From a checkpoint of a small mixture-of-experts model trained on Wikipedia: 8 picks a token, a variant of Adam for the experts.
Below are experts of layer 3 (counted from 0) of a mixture-of-experts language model. Rows are named router (the router's row for the expert), gate (a neuron's input weights, with its number), up (a neuron's input weights, with its number) and show model dimensions 0-63. Each number is 128 + 24 x the weight over its row's rms, rounded and kept within 0 to 255. Numbers have three digits each.
After each expert's rows: "mostly gets" lists some tokens that are sent to it at least half of the time. This comes from a sample of Wikipedia text that the model never trained on.

# expert 128
router:107137139140153116123155094070116146110154093149114122163161072104162134161130157103129124170102166129147070103104138147138105108120145144136188128101149176161135110168174128156140077139132132
gate0:103122145175127138091114074135087100089119116141132110103165164169115085132119108120151163141112162101100122124101112142129096095121166118122107119128100094133099120109160109122130130103134110
up0:149135163149157132149116136161136169149131113135102127138106139130085135144130117116133066132137141146085170178154143031130126131131144109122068111134099110122138108105137103157123122144120152
gate1:132153126133101129118134183137152087137159181147177136117146138150155110110124069116169124141134104131151109139171153138117166170131138095143152172114154129103126107116135119111171128131125168
up1:137144101115087095117105111113165133129149142141090135131134104123164090140124139129132156121137129133152085129129127128172168061070082134108119137160139151150144171163132118142125114099141136
gate2:133174118123143089144168162133101139088093099109126103107144119091138131165157129151115138113150135129163092107084159139103157101156114116126119113108088100135139125110116121117116087082116072
up2:125168138118142132148099137131140150156153146130137141129129120123116118114167157120131105111123175118117135087087115129087132135103119154141123171117110163144129109104170122111161144161099128
mostly gets: " is", " was", " have", " were", " are", " =="

# expert 8
router:112137081116134123174152125118130091136090128133175158151142136168104114105131121129157104130098111134113085144183121118126112143100128142176141133087116146103127082159144167140093119115160094
gate0:143157083158132105117136168129102140185110122146125105114161151148114107104140129141122123122084097132117128129101137146101098133115125143153109112081106173107138115130164135148104125129166171
up0:143137129109125119164095141113153145089125109156121107122134093114147107119178124113099167121149147154135093087097124131155126111159100119123090160158129149119092130092107117081135138132131129
gate1:100142147150128137120130080173098100080122170150149119123184114121163159080140154137132147125137112155123092146166141122110145128098158101157147135113136134100122096089089106132104121140159121
up1:150141107114087153139160131166150144074132148104118099116126133140137140137091150124125144154085100083100091128143162126111092151085131116146142100132159147100088096117136148096143118153169116
gate2:117106103085160144111114146111122126124106111109158122125126103121142094113173125131145096100091157115104134103125148067147108140127133122124118113092158086069102160114126153107100158119149124
up2:089142144149100123144093131160149162119146136105129138139092166110113105141124134086102134099115116096164094143137093142141092112098116126123112115146136104172111122100142175153137093125105122
mostly gets: " com", " g", " w", " r", " ro", " light"

# expert 108
router:101114070118085116092128142141153082162116155104144151118089087125113139091116112138120108123134113118132159160106101104128131098133148106153094135124110138145129092158155115040185130155185113
gate0:133095147113121121085125113114148105141137119120082110093170099139108115125128100088124145138118108104119130127095124114108125129127126068134131122116171166140128113129152149131114151139167123
up0:102140122157099155128126170166166067121111137133144142139128155150108110072189160146162110130171119125155133159151069117122135108106139141160061128132138133133074160128101116123113115135117106
gate1:162132108166100089104132100168139096116136101138130147104145087143179110134101133127129136119090135126126122112127180113147097139118193139094144133112140111128111107110121126159129142144093128
up1:124134112085137121155125129157176101144144133171126149110128144127120092143049132101127159104108094084161120105094081122132130183122094112154116127110121111086129144104088131127140152145149123
gate2:135112100126141086087111131102132118111118114139103086096145158115133132137180144097123138166108128109129161120098119100163156143155146124114135144145112163141105090103129100136131096151142151
up2:132113143167130113160140119131117113080107148130170113141114162118128126151171150171121170152108136151160118099101120145118196162111084145073146142157137114114133118126093149135151114121100165
mostly gets: " repl", "adel", " val", "cess", " zone", " Mil"

# expert 102
router:110122104134085103147139129089131063134143128157149149120146139142105111095106161136141128103093176103150123159138144115101150125151150136136126102145146160135097139119134134145121138077110108
gate0:143116078173120113146138123137135137120120182097126150164118169118109150103129134106132132155108152149131138117140143163130117083178157106110101084121132140132098168064121191151101128123125144
up0:140108074129126115157136153088159115130096098119135084136129114162106133098202129158073097192141084110121144110178138173109157117159111120167119134097100151101142142168115135147146115104113118
gate1:126116113173166102095106121101137089121114117126143151119112128170118081117145143101122126111108142092177154192132143110103133111118159121120118136106086158102094157102126128144114104128121086
up1:141146152095140157105100128169089118085133172095157137096126136157152118122173131159105133126119118141129114127123128140140147146142124141081094117115113103138129145149121173136131122130164138
gate2:137170118142111108109090107114132073154149130110149149147119111163140143082154118116127119117154131137150138099148101121111106099189137103116094086122154137125119191115098133136125124122130127
up2:113121123110170144118161122133109129133147110104129146118142115128134105154152113203152106115160124105133168104164124119172126140092129158155119142184106103096134136168111103125134140125144109
mostly gets: " used", " inter", " work", " main", " air", " high"

# expert 187
router:114141153117139116113146119171106089159125159148116122124123145162104145159148129130150102110108137092142145160132157131169140171149166121092178122128163125142163116107120112135092148119152112
gate0:132131077138172102167117090136134159141083139113119109142115082132170149129107132137143095145095143108131150159108168109091119148072138150145145158138176159102149153087118083144093116144128119
up0:111081164126101136149113196146135113135144113123101187107140129121110147157140176107100117112134148129124105114133086130141111162153132111102140113103087072126102130158142125143108149154108127
gate1:163137133134111133133137124116164139156161096136115119135130132142112127127120125149160111149139101097096169136130084156166120121111137094132151132160119122085094116123101085175139113148145144
up1:147139142125105139096155139121134129113057173125156141128093129111119128104139136136167140110119137185087142124108101124118107133092120158165132099103136118185100122133201145115111128098168139
gate2:146105132096196112149163089148114139161111141101129125102154142100132129151142120120091126114090155132137120172141143124144132105111128092120099144142138165140134165140100130111136140095150141
up2:121124107142118126166105131130123145141128129128108154149138117166113108087157127126156171150169082149165137106118130138124117150161136099149175120107106098123109098135154122157122110131095078
mostly gets: " st", " r", " tr", " pro", " cr", " Br"

# expert 22
router:125084130104145124128128134134147155101139087137179129144114160091113105164097154159107151128135141135091166129143163134131140137169100143141106134150171098135121146135118080138167135132142119
gate0:108095108104120114130117167101122121129125132100138150127120147179126086133153123124140106162158111178099120118124141159148113156130143118115143168120170122135083117117128120110090083117151155
up0:131131169117102112162180150156074149102084136147120115115135103157109137114162115110121140119118148078147137117117124146073118119117166141124108123122103137085152084130144171154153117117146103
gate1:167144095123110109157122126113162127141172115076139150171143129129136134118140153144113148161127090181107140122175130165125185128124121118117139186137135129163124133112126168136137097143151140
up1:135157124141149116144135108120117102155145151110139136162100143112118115153115161145124120128121116108144141158167068093152122130115112127129135097108169098125114119164145151130144079180151186
gate2:160111122124135121133162109117142127148146130129093134110189189126170128123156138108097151128116074159175136075115137175141171111124107129118112134140106092137173151095150141139119142094146171
up2:123108126130135157079094122120152139162150106177134153109128145118146146123169130078135123114111150166149173100098112160119151116125108131111122093143093144166149160103114090140132090095160142
mostly gets: " | S", " | N", " | L", " | F", " | D", " | T"

# expert 60
router:134175149127147156120123172131130165105146100165147090123108092136132113162116091160115139129113125137137155103124144112123112107171120120116112135147127109164100084137082164112123089115149144
gate0:159124129126135138135131106107143155104181124150170142133148150111161109098159140152106105172157118119114141111122088146118107087143118071128100088133135104138131114134105167098097125136159107
up0:141163133147145143119130116100137126081167110177141151118121117134163118092155110140144092172142085137117160083124083158091108096159146080136110112146122115125143121084115147075127104115152157
gate1:152144122171121139140154106138138151135136084199140087100117121117171117120084146099131128144126116113143139138129144103150092071103147131151101119146114171082112114128114114117109112108137181
up1:123111107117136144094133104109095128112095150124114122113129120152061146158152111143126127097144149094146087107132102143083166194153126131112131140121097124137134122099149114109149149118098068
gate2:151131103146129122140129114137138117139168177105096075119152115139170162131129115119116177133090141110109144163101102118124079096095142090126140126124132103108127132117108197089127138140140111
up2:151160097150133107124090138146107159098167130123117106138112116115119109140176138118153115177156150120139155127120129118122120102158077086128121168127147138121128104119112155087150117108116099
mostly gets: "  -", " by:", "  ", "- The", "|", "| K"

# expert 120
router:147141174154116109115150127089142106120178151142173121150109126085165178148133166126109141136111112123124120138114142084118131145110088148105151151123154200125160108166139123148149145127114154
gate0:171171127094145136158154124131137122115144108177177122128119115112134126126140158104119150148133074148129106133133110127121092141120137114095122150117110161128131135129083167159122104168138157
up0:126122124127150108093112158096100112156157159081107167129126150139115139145131153107151144132129144125129146071126142148117114155140100124073152150133151109107184142162107128099158112174136136
gate1:200145146110086126122155129144168047112147094129093117127126142131120117113150148123158160131118097157091134143121121087111141121129100114121105148129096135133171166126106111105118131112136153
up1:084116116129136111149112149123129171143158116114114112109151109129170146161137146134163072121115164154112111110099121161132166125143114131131140123116144154130128145139119092146156101147163078
gate2:131138159174113138127084096144171099105161156132141084116137170152164119127150120097133132135101153127134132099110093100109120143096089146105130117132162153142149135123110134125148127117117186
up2:140135170124136123151104131141132116115176095138123108136141139114163124101117169114137125102149105140137136126122122137135123095107160132115126114145135171120098144134091115125122118110116096
mostly gets: " is", " are", " has", " is a", " was the", " was"

# expert 123
router:100143152100109105122120158156101145209138126126131111150155117161117140122108131105115140128123138113152176136113121145096165152136099134107111093108154127136109124122169102089150174157137144
gate0:126165142091132093136136110127116138141107106132138091129194121174190084131134145096132167144138113152133146135142135143137114127099111122092141087103108093122107164113103183159090122128110113
up0:119124183110121131109138093114139093152133111110112151143106144125119115113103137138099157120132138125104121171118095177082145103117134100142152154123118160117101121084144111135148153065101136
gate1:138164101164144097149126138140128075173155104166108113155186118133138106110103127146157131114110129137134111118129126149137100168101121105086104110073114101107114136121162142163096138155134093
up1:131103137147140095161154151152124128079111111129139137124111130109177137122152145124161131103117143101059104135135105120124182133149118129173127154170113137133140112147127140131162109112168116
gate2:149129121108133112130134100166127139126133127112094119139152164175148108107105143077143130136129149147087149155160149186147121138149121098130109080113119121111097120139167151078127134119138187
up2:134119151145131086130143114073146118104145157141127183109146130082109143149163141131087158128103114157144134152125137126119128117106110166128156156120073134143119146127134155175123093124119098
mostly gets: " club", " town", " building", " church", " community", " College"

# expert 30
router:094147130149165110097141113110134121115099077105167121122179113107148153116155142105164157144138152132140146111142104150088079134147169126173109146130110142104165104163140168120162087172102136
gate0:135138193157161132171084116133117120116102110123100083106149114113150123119160159160160149118094141100127106168103127133130121104108194139139117070122094146124158103100130114146158144103147160
up0:128121135136059112084177142123118151109135124132088109149127134146127159113109119148121142152106128178100160126134126136124098187166107093137101107153104123154113114160132107113138091105131090
gate1:135180124143147130111139157149151088135083123130118110116138136155152113109140071138172155144104135130146138167097127115105089138131138107144100104095124132111136122149098121124148150120095154
up1:145121154133146131142157108087118114105099113135180137156114126127142098119132103165123135143143107111154122168114116084123117095140129135132133146087151119102087094099139144138114126107152157
gate2:119143148117133066105083108145176079167133151139123100119120140147147127127164157131114138115104160180139138129106156143141133081096115128131101125108180162132158136117121120120145123117110150
up2:135146114131124139144143170081093149153128110158148114137119121147128109136103121137119179142132172117128134155113089133138147158090093117088129124170161146121120112108127148140143136139138109
mostly gets: " is", " and", " was", " were", " are", " be"

# expert 26
router:114112117154117120157154135127070117141140129110158151138123149098136114137119122143159164098137115077167124106142171125152122150098135142080155141125139121089163174119093148128107134134118110
gate0:166125109154179142173129143132133120095137106135135141105168108147150141108147111155127149072167134078178104145139148149125127119136122147140106132100116081088138104138092114120111122145132093
up0:140130130154137145095108107154129134154084150155094120110102162120114117064087178121135105133115095125085180153103119133117107171104118129097168129116171146126113118120085168109121098134134128
gate1:125106158136122133120123099123109130055119156125132135117165147058155149124126145136128163123188128110120112140136127120175118125097123101121132138101113108119144142079092111167139088089133156
up1:132120117075123122166148101141131154157147076111125126161150107130106112104141109153126093087072135126130157135107133163096124112150107148130104111097142126163100096169142108144110116147122145
gate2:116140085119101108146131127104141131121163141133132132122128102168088112141141118159102170098146175087137150134128163145189126107121145090139111087105102131109110149136115158129133138126128144
up2:137146155171119129057126172114145098160107107167140107110158107106119118132155125120118142110100131173096125131145102144094136152169103128096135154154135062146152123089160160100114123098139115
mostly gets: " oper", " used", " comm", " design", " Co", " music"

# expert 167
router:117102144099133125116105130127166124125119097123103096159118123127108168133157145144137138107164137125164100118131109133150163132128124149127160173143098158134162131139141120143188112139129139
gate0:120152099106083090152129115104136130125141097129087151125174130137164166081141121079119147117144125113129095140113113136113146129121134120138157160102113103123107174091130138133120116134152127
up0:146152106136134118136145104154140130113154090158096096110130102099152113117135105113133139168135094099136189117089158147112127110173106137143107144099119134153120124118132155106123125114146138
gate1:177108102117172108146142152152142090139111144089135164164125127165142101111117126128121087100171145172153107125139113150127085153128153103155136154123107128109133149115106109104091156153176110
up1:093103102175113059126123155120123118122141123138096085143139128132148118100112147105095131123159139134159178126112127152157108099099159122147138076144100137143130148144118130104156104129145127
gate2:152144105140131109153138111122112107132130118130113096149127165134145132084123107128121127142123150141104126123133137127116125077133173123104131117084139103135145149097135116094156103123146162
up2:132140111113143164099123111102133131151145148104142175168135115071111084122137181120122128108141188125120123102162117128147106077068119130139110099120114153132126148137192144119109105127119131
mostly gets: "==See also==", "osc", " ==", "merc", "olog", "s=="

# expert 18
router:111120105125086130131116138085123086181126085130116145115104111187129158143105096102109179148134137097173147109128149140120163103122112144147125155142081106146132135151158143147144091096152092
gate0:130121125141138125154141113106164110150148156128078141121135120152158096148129137100127174147132121152115115128097131148108146093109109125109069115127093110080081156126103150166131065102115116
up0:139115134132098165096105137101146145151098162132093111114148112079154155078141142179132108120134164109103121143112142082165138093132159158142111175105125181153159148165120117140118109120144128
gate1:131142125128116097141116107099121083158147125141109149109158107163148099107126124076158135147083125123138116135169186153119107077134171092138136162078099104116119144131132119111104125135150077
up1:148153131101121158149151093159119063159103104109116133120106158160146114123085095124126123158143127089180160129123150107151112106168151170119117176110078110123111180108147144126108104137116154
gate2:154082095151116132144134117101168145098161152146164143119171152120166118123126100116098121173123140180142095158105143112099132140137131086124108101082130092150154131140143115135105124110161125
up2:113100137144163165147132115137129135162071127110111107159093136109129100124133069150139064110122118130064117147135095116150137107145157138124151127132142187116082179107123113118139125163122137
mostly gets: " bl", "- I", " red", "ight: ", " light", "ruction"